{"n_layer": 9, "d_model": 96, "n_experts": 160, "experts_per_token": 8, "d_expert": 32, "d_shared_expert": 256, "activation": "squared_relu", "moe_layers": [2, 3, 4, 5, 6, 7, 8], "router_score": "softmax", "normalize_top_k": true, "routed_scale": 1.0, "balance_loss": 0.000569, "balance_bias": true, "router_logit_norm": 1.0, "n_groups": 8, "groups_per_token": 2, "init_std_router": 0.0163, "lr_router": 0.00146, "vocab_size": 8192, "norm": "rmsnorm", "norm_eps": 1e-06, "tie_embeddings": false, "optimizer": "soap_variant", "lr": 0.00956, "beta1": 0.95, "beta2": 0.99, "batch_tokens": [65536, 131072, 262144, 524288], "seq_len": 256, "train_tokens": 243600000, "steps": 2515, "dataset": "wikipedia_en"}
Below are experts of layer 3 (counted from 0) of a mixture-of-experts language model. Rows are named router (the router's row for the expert), up (a neuron's input weights, with its number), down (a neuron's output weights, with its number) and show model dimensions 0-95. Each number is 500 + 50 x the weight over its row's rms, rounded and kept within 0 to 999. Numbers have three digits each.
After each expert's rows: "comes before" lists some tokens at least twice as common just after its tokens as in all text; "mostly gets" lists some tokens that are sent to it at least half of the time. This comes from a sample of Wikipedia text that the model never trained on. Tokens count by the router's weight.

# expert 23
router:582479519566482496539566522533493461464524530546518514510585441566434489572445472473488442453592476538464482549535589545589448461559563480453475561463453585509455503500526472545446473598454467518470448524534542449554546468479445648463458401598451573542503473509508469505428486555489575563
up6:506486427518481524496510595478483484529538483396494442429441503419526393562459425533573560605451568486600496545486545538484533492513496555524560393444441445512460460513555526494539590518523461488573552484584462458456468480557530519546453537593524562445384557497489568458474544520497508488
down6:557514593422449389491474491549416489527517504448541534534536425444484478530460531477447451536429504472518488428516503619459548414587539534526431480529483528509485525461496506594564447515458505480463454430534439491540440394477530431548608594493493504560511496425581558542466569467516451459
comes before: ",", " as", ".", ".\n\n", " and", " in"
mostly gets: " well", " work", " Records", " Championships", " goals", " Bridge"

# expert 42
router:533541501572532552550469494554511492493549476526376493533469484537545508521546530471573382518433413438445549445472487521493454589459510458523482518536424531468494481432466552456441555455514538505498479533568503496439568526469496630426470406538622544508479621453485493507534512503577593449
up2:565496501499443633442537491506463492543474521489459423460570493459447452461529439551484585462594530429577522573538561448505561489550366569548572466419527497540457501480546491486530441506452460520586532533547513579527483447536535430448544533532496555499522470514478568485516553610454425445
down2:518467476555610550536458513468529517550464403492495503478462580461479477429452479441521480429466538436591432465540572540450418421488563529636615504527525491547404492442506406532520522536418485571502533486483551488452542484439550453509544516421480555538570480443502459474490460553557532453
comes before: "\n", ",", " |", " (", ":", "–"
mostly gets: "°W", "°E", " Clay", "bert", " Clade", " Chall"

# expert 73
router:479589534542526476563485528520439514491495581504521478606556457511416520549563527546542477548571469425474472512469510548529481562532500436533458577483480472579444436543482556539496421440485481500421587478662510475499535509412496472493522519543555509482537607430400513474522411550434480560
up0:456527449647525485512561394535496452513502518467492507489497515515502480589539535480566540504521493554489472592458521559469510495495453516471485539417473471409567507566535435589492507475455493456501457370522495575451499487579479525483534423586438621512447475471452519525617499566608498517
down0:465533543551524553484626535434592547449565403544535534451499583477453453557507521505629536535531564508471466489516432463467485500555508589540427439388445564575436449515527448531465413415504543518519448462476556484454525570511426514538463486509536403540545543469516548503539483496511472475
comes before: " of", "s", ",", ".", " in", ".\n\n"
mostly gets: " School", " Department", " general", " General", "–present", " Council"

# expert 91
router:464494508520561483519517505532530496480493521509544502517583586507456542490409506503564489503591459524475463515519472439543629433520527493535442473523496427419554376493500592538534435386428437655539435526508491528531450513499498447521560449582551563532482456490424569488484459535550496570
up0:439455494492448499433540482458524533541516476435524439356469545477567491473403545543535538548496535566487491625606458472554633469433506531513586473511446486467494439484499525580499455421468428561581509485529484514452468517503562422509534488589468444566461503520453579511429524549523506494
down0:489400482438575464529482454609496480404515461460561524480525555558466471481515452581526524474542486534516541494552497551579607483477504529504533480594559453520525496423539517492401463521501481499547540484497608574546484544439552450511479469551577478442468487529473513414557349492419578461
comes before: " to", " in", " by", " as", " on", " for"
mostly gets: " this", " went", " established", " created", " moved", " appointed"

# expert 93
router:485512393512540516455498488432529413521653565407536491500478548570448498484479548502499424489549462531450497498475442493600528431540542533598443493516496415486406485453514482460615447529568478581467511555399508485574435456492544492479464458563426518499506586459526490499429470483506461509
up4:481423533520478544415524519530498563514544453492492461563488478467567465577530460542549505533468516476540508548477580507493532561395460500541556490467438577498525533531477507464545517473483410507581545450613433560446494514578586608459493520525498530438424548505458597479511586590591388496
down4:463565509542553565604465575472464484565515536567501544473494444470382530507514495507504526491592566467572521494428495451533467545560386564495471514530529462575412550575544570457446514509487491433431406509535450543407571436528446538466489513551508534511540456579537464469567529538457421453
comes before: " by", " to", " in", " the", " a", " on"
mostly gets: " made", " took", " used", " joined", " created", " established"

# expert 75
router:515487561488515524491591434464503451480494502475516508438450526464556461452541547487405468519496490561543418536479520488543504592407467526518481388524475544468455450568532488523506563485491495446459561600512530543515546325541495430546513514529596563452494491499594494501542521667517483507
up0:492502443558454526486478499492433515644558553456477394533554453418519419574530454592488478464532508438555540471530504485464597461452505507548519475464533537481530398567598499562559453565554493503513434466540454511494562557506561563474401501509601493534542520511527576502456568552530449460
down0:492596470588502431424592555443583514510474438486470435608523479584511505438462471542534541489486473536472495532446520544524511494451484508480454534456440492563487476577509527477458565556468498557442587470539532476470372413547536435524522532430501503517518498581400520410485531471577601439
comes before: "==", "===", "The", "In", " The", " In"
mostly gets: "==", " |\n\n", "===", ".\n\n", "==\n\n", " ==\n\n"

# expert 102
router:503501514609560545611439487481481512461464461499537463560509515493509567440500560455522423426524501511556466474592552496561483571494577451517560529565590549513505483422606599465448564453515479550523534568520615460546503543463454559548504555527535631481431477551501442500503496505451466455
up4:516455543528459560490504518393487432548567456484417412514475481487443431494433454524535487527502560425551547548468543592519489486490504494549495416442378547571546436550529433534588530537528450545471520387503473556480479560525533485444537424446518419503487535542521601506459565545544435433
down4:504594450427511491501491486438525408425496516436548565490622443476504530554470517568522477607523517529490467485555530477496546387420497432432520491427524441497497598577573535432386422476485488466465546449493529485507531576534584474439458513484565446482506445516459423550542518444484481463
comes before: " the", " a", " in", " he", " his", ".\n\n"
mostly gets: " medal", " at", " year", " Championship", "'\n", " during"

# expert 27
router:467540457543540532487490428542520477453544476452473513544444506495542508556538557475437540459512487411489453525503421487536481509499553438454543511544547514467451473542503468492510589526483457592611448513505530521589630480596479509467462522576598536538472643460373496448437469481468490600
up6:507367520591458534500547544494512465589497495381555482494526502423560430545486459588467492527404621457530531497512562488545536490508450555539557511575437495546466525472548471512562482405570449545504510485561497563454438445485588499469526548551593546458441538526527586529507519542542495452
down6:559494496485601526478542459451455450605606521489558513532570487573507497423502454515509576483493453513411546575499408454565512515527581478613510596492471468480516536528551533555505509520528555586544457498483456499452409521595432518498445476408557487491528527423436452547435446449453507467
comes before: ",", "\n", ".", ".\n\n", "'s", " and"
mostly gets: " York", " States", " London", " England", " California", " America"

# expert 92
router:496501478555508549474573633485496479465547532541517502556541515525441491486538543511426597437591574533474428524596494518549489458441445441624455504513497538457523504582505424435425491449474534445497619510476525550493522456506466550518585402503591520559536468458512560565558505454431497503
up0:514448516604488556470534488476440439563468490441507384579467523446505416543521436583552405482453463499584600489508486591441577554536521566479589545464503581534601523519516487585510505455551482527513450457547488450569489558556505538466475519494506524482569566490425450485445576475537458492
down0:527583515524448427573530530416509556577464506478514483436471467494570481478500493523536426498461525541447499461470510472407508558480566528594430578476538473535433518451529441505443430561443522504549442562447478549603583591552454538453547471559580436517480464577579418486404524481505528536
comes before: ",", "\n", " of", " and", ".", " classification"
mostly gets: " family", " plant", " brother", " Russia", " Wisconsin", "idae"

# expert 35
router:478499417428486491449491519459488413496496512455466484549536452482504542631557550467482571398550466490477457463619610467464496530438548457532527579541474598438483442409431340460493477525512535522521478482454498487444472471565460528480523477502455522524461501448486467473616480479412511515
up2:499547383412518487443408481473421529499538475372431470463373530458524539512553393491543503471543519530504483510544449490599515391543410535464559461520494569534466457548501503539491496439555489471566579536516487504520534556439500446505558498464505488567474463492538510507406472540478467380
down2:499553473375468580470484409543478507483486514493484500504534406431507577476530507521491525478481531489474451435411479464497519564408491474521451580465503545407505501478569569508477509467525508449439593514525362463471517478484500356497500510468480589481537443501497500468577506535443651562
comes before: ",", "\n", " (", "'s", " and", " was"
mostly gets: "ville", " Angeles", "shire", " Italy", " London", "ington"

# expert 0
router:497471452558427444474552520477556519466548548485494476540408537463523533528510526516454479562472450488518490495515422534456492497563484472607520459513522441422415591495425485444453457599547544494410445484578533541530386403402529466453544430497513593535575569489422499438483450426506520495
up6:568526448499466590553428618474418454594542516435460426529571526465461468508540384578521406449472566477587489487548459497484602473541416514514509472460479488521409446506514421540530461479494461546601556506557512512428553516505479560473533494519549460466472504544495517451493555577540433471
down6:558431507471443524462454579537553498542524417523474544529575488575516565585545547496453516550416552453439480499504438574561471570566422494419567524507502430426444581432565451509445479571539525475509544572469510560471486494565550450425516497547552531417408495521492495453452503502562573563
comes before: " ", " the", "1", "0", "2", "3"
mostly gets: " without", "%;", " –;", " However", "/a", " between"

# expert 67
router:492559447464534443513533470425466499477571591532474521528504496511574511567488522526499532512458550501458448513514561513418498537501379585499518570564556566517538595461525561495467520511550536583577567502452588495503444376589573584518537544511497518371526482408492482530425500456496496455
up0:501502452535465552465485581505430437568546514496491397458586495468446410511533472557546544559409448377594546540529495546507547555481493522526543428443547513519512474561526460533527560507519467491498510419523453510441478473517499459435461443584472569510408614619541459487528547556454444486
down0:465468528531415621519419444502508548453607454491511444600589465475427534523516477513497491544411528512499538533469520434539444487516445544499470507446451596450524458408644403519528534572482499521543434545497432457592490528496435416429488540529504469449525542466512498519526544497443545491
comes before: ":", "\n", " States", " (", "\n\n", " code"
mostly gets: " Party", " power", "–present", " government", " Committee", " fund"

# expert 25
router:535612493511564483508447515438480400492423548538532503475585490563529535551583365475529505483617590472431424448494539578492525516476515492531486481568508475491500508540620411586599487498449489508475513523522510418479526564436487426531450376509460494550512481496496474507521472492532553528
up24:442503491529527533434518476486512473496507430508401499518560519387519506536483559531453560449505558550494519457526575501443527484456432467559567531506424592489507503479459504489501536538483605553552550403489420496492575604551583547531582499430524546421541598559452463522531524594402549496
down24:544420375507478521476510510485482564446491546429420519524580628527460442583513419429533574581552462462537550544484572485338521530517558456476537597557477498427542574519581533455483440407470475461492526500564504488485477474501498518460493517532556476502497453417495529507458468499536520523
comes before: ",", " to", ".", " and", " in", " as"
mostly gets: " him", " man", " they", " −", "He", " them"

# expert 12
router:528527553456532496507515488508507405547600402463488553388457495562427526606532397483545467513413520435528591474487525475578511530572471566541476463539502498472423530407577544434518547571548457494453493561478520424460492494494548472482586523506554507471455470532567441488489548486470431398
up6:574490435514489505512593613430563539517500530444566520531520477487440477507458436496467550589495446387507531599458526508519506524521440468459475573482542455610459475490554484476524561557588520529478536465544440456572560550507494436511471576494487420471427425515452478502437517608417536571
down6:475501512503556436544487456461548577468540498514477577459456519562505583413457472598566568524487526501457463537453510569479537542536538539506375552472554462616514501439539570593453446563559538452441496507408518519484426587493507494443491517475530407520482477388444507430458550487562476533
comes before: " the", " by", " a", ":", " to", " in"
mostly gets: " left", " won", " joined", " Preceded", " took", " off"

# expert 94
router:438603610474481532457569486607544578426459533529549493533475498469479519478497420526438506398473479436543532406466560460434454552508392500525525531455480466494470475542492450449498595544504499498474442517482467568477497475513460495453405606455437419547561389466490465471447492499525514430
up0:534566442448396446441498544485528481573564575473490448543528522569574436575401404515581468475488482502486573518489583508553526427523421524519477492545449544515406490587508503552480430518488503503459561455500505489544501527511535544431512539533546641438478551481426516515413521549598494480
down0:492393493523541621470553542462452415538509532602467469469512504560464515488424523539494496435421499570499499384638549506497547543482466484434556495475478593449483538558520515505528491480469512551573558547538518491514478517378429500578434457538442491513468501502546479413420496462566466440
comes before: " ", " Candidate", " —", " %", " Final", " Democratic"
mostly gets: " –;", " |", " Bronze", "the", " son", "م"

# expert 68
router:520442535492442535567459489499517494455445447537540497346600499518547533547507576514495527438479563525550480449497552537483476490553498613478528465620507496620398530519502502547421491461500483485569529514619547553409429474489516408478486470440567544478515435420535525489517512456450508491
up0:505437407483486546499484523474509509501451475518514489435475382400408526540439456502554510437550458473517515612507449441539487520495434495575481520520498385471560524450602497560517504532555466404454509476521436496587532423566540487516371509507491410496516514512473520618419499527490448532
down0:448518570498496431526535542526501514473507549533597542538482487474524532469506496475464499480518461553421493591511387494361427501481510497494469581497567626440383539539477405523440533556544563524493499481429552512447538453508551487523530484494526435495473379424392512533517546509455454572
comes before: "==", "===", "=", "The", "-", "In"
mostly gets: "===", "==", " |\n\n", ".\n\n", "==\n", "===\n"

# expert 86
router:540467404524544493564503510419502418516483483528533475517513493543434512546500532473570440504552455625456484500466473503563506460515514491545540479578524506494531485472533545456560396470415550475502498503443523500403389426444556571550527482606427455583474469553378564540465464542415529447
up0:523564513542439577447610550410407468551562469445451466453454486386526430573508417556529465535476477469554528558486549496469552520539465518546507522456446557547474537526454527526488610523538438472506476427521472465467544533563510551446544525390604451456501565555464480487491585511519436447
down0:531416570510412459434491456426533450414489478560437532577440565560581459420502524499469536406511506532432488536530472531511414526490521511545536474536526415531541448469493450574539437525503528548575460445479433599556577583544462475457465452457505472542454498411579482468414484534432495522
comes before: " to", " as", " by", " in", " the", " on"
mostly gets: " such", " took", " used", " joined", " established", " moved"

# expert 11
router:461511442444537479503453604511512518530593611434542527472482492542556482433413474461467497455436600558483556451507490560588500491553484526548426507379392522460532492447515476415488479503564472504469532530415594514533504510539473505450557567488557501471427472533548481469427494490522487367
up1:378572538529441540497551511465459458519539561441479463519507506431529440570505501553572512500549539414566466586580525437478577456472463404510530460506501614492517444554540521521558415554426558534566508498514468505524514523513520519553481470522564575459377624520437489545526536568474474487
down1:537487456521526564458501572481500522497514473456560468474473469393557501536471518465550482577440461515468469544517556488410437416437531409491501524405444558586372480505527400500526598577509484475398497455512492548478556490516557499465471452495532442588475470431554602523440488565541534560
comes before: ":", " /", " by", " name", " active", " American"
mostly gets: " an", " Born", " Coordinates", " off", " Votes", " taken"

# expert 58
router:423459509620487440489501478560537585476445499472533544541508527567564472499510580487461521541447510415577464478479486485580539525489563525519519569504478566400463568516514562442526505506577489491504573523527524466606616503456438468502421441518418543559592479445475450440520519479368503510
up23:518528448505443561459392458441353495536522470473472468450551520439478496504474423581535480502493513520555508601535555533459537494536470553486494467510390442549493409545606449617561523518523528469498554476545476557463468532536545493430557517451488543421449529588501544543480589478501414459
down23:424462574509515494519444493480508424449459543550490427500455529559476579536465583553439388536509520513501416545410545501417458568509408512522525465432442499507441493512475426423490558445441555552519524443526423534449562602465548434549526473508517558431468525461498499515574550420451415488
comes before: " ", " \"", " No", " Year", " Total", " Date"
mostly gets: "|", " Bre", " Cal", " Chall", " Clay", " Wat"

# expert 41
router:466573409647513485597519465467370403478522511507547521634464462525521545527485496511534481438456449537461474442510462454402481515482569439448486429515474435499520558440539378556607475508464485484504492554524532510526539465548547510552546490463521560471561573466494504569497476470460530505
up16:474428455509507499478517458457500401493453435446500472573479429492532491400412428493455490454510441616500401467496455533564503540444531514510510454528533491478554551592451343541576559506421422573536496508534598486454486500526498534561484520492509503519524646459473502560505501509453523465
down16:454444547527475517570481477499481545375471481494510592502549502564556472512529464501407484418532510502487440390472658530391506481448401500442560420553630459521530518632493457553487490533510483538494464450513446547452512482468498468558492458538534557504458494522456473474485537444543475470
comes before: " was", " is", " to", " has", "ed", " had"
mostly gets: " it", " they", " station", " company", " addition", " project"

# expert 55
router:525483562538479631471570539533487513494541552522466483596567553540544499591585572452507517468531551433467462536605475495474521504408587444498516524477521572482520576559458455484458447598597554538525472483501507448461503562443518594535420478502547512571545523474401554457563464495500491552
up16:453531469528531578582393556448431461543554516436524422469482474426481468471447462566499449501425512473527573477463524533609540432520447588567564460451470458555491418444576526547552520491466478539573547526548496462458572491484599440472473479524532554457456515507428480492452577579470429442
down16:479501479561534473507502435364547493515448458441542585599491536591477520471550518484447500507454484415507483449518501540535467452448582454552443590554472472580458501522533540481436424510486606489393455534480484442575421509423485549424588546515603501504498542499589448479483493514450494512
comes before: ",", " |", " (", "\n", "'s", " and"
mostly gets: "ville", "berg", "burg", "bert", "ney", "ić"

# expert 128
router:492592541518525497452497499484496584554573493496428512500530543420531419546447576514497624527478426546502472409501502373492491475560502431575516431525500526458496497501619459499484540466509625549474551474410516521428518529436499531476466502507523594547479567533507439437518467451615530502
up0:466487465537421550521609504534458468543502471477533427361522461539589439536483462511469441566552561477555459574483557555420530474493439517503524533497404509606500495493434551551574436507557444475594518455520570475509431496531524540458507434590529519441505444506441587481429532557513487549
down0:376499540491479540517471539602498529527536445444541569498421523595524507546505567523525495535392512461531583561557515533448502553483480520447493554476522461497624475470544518459471446463445356469488520466572437546492517463615504534489457443429618516467522474476470484453509551475562440457
comes before: " the", " a", " his", " other", " its", " their"
mostly gets: " and", "°N", " &", " or", " dr", " vs"

# expert 140
router:577586453511507469493490482546560539503550592441457461454562530481480517507462498463471464461571412444506541524489409438441510498531430516554528499528538459424436543388469518459513499593549518519476488519483516630491461461441469448406563512552440557534537599547453514460395434442473570455
up0:470489502617477512476554490460419480557523466537457454489472497421469418518553473542577574532556532495540443484565586523474517384530471535516534459460490532506545412533544520548481577515424482467586524465550470426546390535586554465463467527455538417481429565565466461546513519541461380487
down0:559502593435407559480490449559525495505509524515456505478453438499468489560458545416535435452481447598498603437505531442561495512427599507566481506546525429444458548528516525503431572514486481396538510527578537623501576549409496551501493494497394494533514471488453553559601508530523498508
comes before: " ", "0", "1", "2", "3", "18"
mostly gets: "′", "°", " –", " —", " ft", "}{"

# expert 111
router:533468450479497489584578461467534398489437528430501516403479504501452420433544453477451479393425470533559419491574443491521464521563593432556521470521554448537520504435527504493536568519565542538467501556442466390582557560480517418468518471449407490501462565562532467435423478502484506482
up0:509493493451529554520545507439502439433471596483659493554508489450438470436421493504438518549394523501502567626484462438555503461496537516516457560480470495501526506510515521634462541443523401528456498491480514377512424512598495486527461534497502463571493386577458530526471513495485466488
down0:429502535485499589597455450537525550445534522558621478507465515495496484575483507470500497489545542412508493561613595515535530490574528397491450464525431468516540471572560471564550460458502485468493474480464501530594520532473491518565516526642498504403587546577437466540429506460538556543
comes before: " the", " a", " his", " this", " least", " an"
mostly gets: " at", " under", " about", " during", " through", " around"

# expert 63
router:533549455419535467485527439515523495468446489550467489481499528538551531558502486493501542428451519508566487557462518417457511450485531496539605496454558609467401498545426488422560415483418542546469529541434569529545554536467485492397522644590525483511431545509423462594533454460457541537
up16:465447468480405575538462547451434463557569445459455445528515513421459407529509528549583519553507487464467513436552556576472461503514507437459552510426447512483555432571520563566550460478516516460457495448494451494446486433539501553432508401567444524523533532593535557578529582569520401431
down16:451473437554510555463449522559445508526489509445446454533559551507474516558543548558596455576466531577457518530543488502543472491420523493543441511558440557454459558495448548431424537512610548451574556537533511481563538527441537507447574482538479454440430432549445450442556526593410605479
comes before: " and", " ", " which", " but", " who", " including"
mostly gets: "\",", " (", ",", " Luc", ".,", " =\n\n"

# expert 57
router:524635610522413502469469519510585563467550600498524447394406556513510536457493474483407414489501475449496445499616484441518474398531496535551530521518492537475455542545553488514477562523425482529459403482445489493500544427496479468465444435480464581547473481450464467524489482471602536465
up16:508482522498447587452510458527497516480484523513484462495545491416546435557476480574496593412488521559518580545444575447542543465457471533504528530522447574485530493576508456553510601486466556432507501460598503558511414461636551462496496433440589457463486451516566632567513567495569481507
down16:492468439469519536378485525518518404550523459571563563504566512508495462491538458594460523525418561521558450581491473537496623488423508441435499523462565572434397462419571472478517481490374460447526537589454580514561502481442559530507537534462484450497541463520403473498515483509495503524
comes before: " |", " ", " |\n", "5", "8", "7"
mostly gets: "°E", "%", " Turnout", " Animalia", " ×", " x"

# expert 98
router:544589396426461556501489438567567526516500515467530534565532494506448534500419547472554466478474422500418592484500561523542505491498506562484554490512536530456422488392436461532473448544469494556474551470522460514471551511567485658484516452500449419498476486434557406437483458427552587433
up0:520437502492460522460505491508486470549500427593450402436610465487519429511509434474520419496531509472533433478550581508485647416489483590547480472462529612569486455592562481496549493471538528525575503416559533530490455418560590493465520526569478450516470527539540477535527538558549432517
down0:542522441552609470438482509478494490507544544442413502529611391528468581504465468561424514413497557449555569476411436542446440443509531481510483456523465575537471518503515575456567483510579477524414460456495495421585434522565607468460442554503463506459527520438484515519509546505573566479
comes before: " |", "–", "\n", ")", " (", " |\n"
mostly gets: " used", " million", " once", " DF", " having", "     "

# expert 96
router:617512483483532540498524420403522415493564523504367538567516534489527559532504581512610471589449511432451465511519453470506522399529465529482464396443494412572494480476529495488558436506481574434517557502443452465449473459475483560580507474481390482552517444513495461516484452527524441434
up0:529481486546492486633584462487466586528364485458381501552518494483615517515508538519520539510605477453507575461517487430475501445502502524517544542453490513608541501573448427557457440566592487496500488513478571596556455495540529458500588463445534527419518437510442518514507498503511470570
down0:478599509534504547397573515514580498427532500475519385483518492492418464562530502505453511491542515508302468442482532507499459529490506408445505593528538501478436444495413504491451473531546398479457506520489495520467519473465451528428498520585485603497531497557522525518553507544618540560
comes before: " a", " the", " to", " by", " in", " that"
mostly gets: " made", " such", " used", " created", " appointed", " using"

# expert 155
router:564488501467489471517510473538501532479662512488503485525510503517514525519510525469494540530496547475487476455479430455460434408530437499457497491502413482541567516490438486453588459442577505489506567372401499545471440500501537548303496452580582470494480475524551572559469554461494537415
up0:443485483469451542465457562444464515554500516415402468435500456448402475502480425521559444435521574489519544498603486616558577512417477525626475492422464559507456420506539474502534464476543412519598465535563422531477543469508520539438460443406547449520439558474499504481503507510486528527
down0:517509462543514498515479482518553531538400497471402537552551510590482578482520474574402493473531542475484557475514462482534526432482460485478531538534542456423449540572476569516472480531470491566408532394567539545556424520377509500506602452505468475485410533355440407442521487486523470482
comes before: " |", ":", " (", " a", " is", " –"
mostly gets: " ex", " em", " comp", " cons", " trans", " conf"

# expert 89
router:529493601486418490443365448584559503468459468547529540431446480449488509401544567531428486443497516498498539490474506426479448527502507461541591531518452604454528550408478523522477486587507477503451481472506566468603513581453505574446464462543451442502600532473474405464471548440473550505
up0:430522516513456570453504520509456450544574517439488481466502445398509393578464417545537562524408465464572495518565517552476579456525548545579494456485466448551452442554556511447556553463476436431588474490446426524484497556602505517543462466469538448485479439557553502509550595499476406441
down0:409537516418520527506473534441426468429516545425447492548493458541429497529505532486419481561448537473524556542557551437514524622525458537536439481523455484553573458518494570497534482425469587554512524583497444496563529481431492468564516401579561468434566451406475447564407478493496452436
comes before: " ", ")", ";", "O", "E", "S"
mostly gets: " USA", " MF", " AUS", " ENG", " FW", "ST"

# expert 9
router:421515552431514498502511452486437433541578449451550493449477514532565540509533451453488513418490539389541577420440547459629506558565490571564513507455459540472468455474616568433473459525447497507449515540465509447514461417500577487530521473539561514450452467478468507468444558498452374432
up6:473517502445531493549429515501512543552498479352465464432541420519507520508504456521419559593461571466528541438525500444504498544517402523530588429539549494531512396486566533499514532463493566573524418518476603634478466565469572514535543444529488536489430479519509507513437479579525416443
down6:492592472547509483487441498540493557536517539534522550420424496520484546532572448466371487495481487508487522538462478382389498560448438506512566547376511493564464589469516584466515533504560526525577408552422397520574532551552520456445396457462446528481501521469480482504524465504526531554
comes before: ":", " the", " by", " in", " /", " to"
mostly gets: " won", " joined", " Preceded", " took", " signed", " Candidate"

# expert 31
router:410471545620548476490503532492468547480517513507521493533551590536521490539582465498574486498523450534503546514506435483484530518479530448444561508439484488537467538648523558538454413525454446512535539419549519453445410563459491502551470486557615461427498598611381575483543470506500513496
up6:431429466459535477492572502402423444520498435512534485530490533486420489438488480531499528399488449468485477541467442441487507590447569498528566428432487478528491494510528552481468517452594449513508471400532547433429400534559515506461467352495560407498477590543415499562521477530529555548
down6:454450507499465390525419510500439460506439469472538521556466503570550479390563530446460455491564543467520593488478500444468548489354489512535555472568490502489481478501509514537514436532595569512514437436512505450577541568638513509502413496471527488506527481605426546518519464525450384499
comes before: ",", " (", ".", "\n", " in", ".\n\n"
mostly gets: " Records", " Island", " Street", " France", " River", " Avenue"

# expert 118
router:559418379530484499450470553488481485481515565518428507410579549551537414526530505500478538604554491581588556496478434471506514507537507451548468461515543411512430561600568499468475447543547584478515569507450548515571550444485435567458542423477601538493416551526518526530467456501447500484
up4:479545548530410592491560490484490443593558457424484433487517433434481518555502476541560540438548557410545426457545601554464557482445475538542534527482469555558481416484491507499489549569520489526576466550568525434475567572561567573480474516541507468392463515475526566527493581607463489495
down4:605505540464441528411487568547576466410453472539457397606558508450481504434586457564493567601487465495526466487510528526453451439491495439485475492513472584536545483523528515463434560563497601524542450545612540412471579494516490564522470554495543496509535460550561527537457436560548497477
comes before: " the", " a", " ", " his", " an", " their"
mostly gets: " under", " within", " through", " around", " at", " about"

# expert 79
router:433516600483508509453571517514545540471513577553437467547496437552467520559520518511493533552531467518522496572479533475442524474559563422439437490567489574501511484528545554500461472604412552489552539436593542455496453591451473505436466456550521607512499534455364609509525490503438410543
up0:506521466493453544498548510453385457556597445448446405451473452433574459431481417566483551527533571496588524462571506576516522458422420482533488516499526463588503525480517483545469511534466451490623516469467456465470497521594486488542532489508576453491436551495478537484405587592548448553
down0:485506551427424513465502442421571590539514568466513523580546605593491408439490515521509432515547405470471460504528520513484476471486421515562544514486462468580553473434501529484392440535465530520530497484455438492575579511489460530438469469456648442517510589452530513423482513545535437479
comes before: ",", " of", " (", "\n", "s", ".\n\n"
mostly gets: "==", "===", " Candidate", " Council", " Committee", " School"

# expert 84
router:459540443488529477501539440506541553528545517446575506511591541579455549515507527485459457512458529372617489476437451534474489515459569479596547581549611527422574504447423447434469481491548592498483506447404564437525575505471478514466467474526549469531537561418445447470442498548526539533
up0:476484482499431545510566582495461454603448439454469424568515547436541429539522426568509500497490522556544434483474592518499607514459454540473480509479535435508463433519541465551549459462480418516590449458596457543394502470552533504420494485625460535447462483517551581567512570529504459481
down0:544453456618435552503516548536571439597450503461550476507429491528446423533543452531532448424461488514543484447480409488390505477451528498517558512566477535489430465411525374503509488441474434484520505463503425375486508436539447491453533600512564523533412475486511443515469487460512575519
comes before: " ", " —", " \"", " −", " +", " L"
mostly gets: " |", " FW", " MF", " –;", " ESP", " SWE"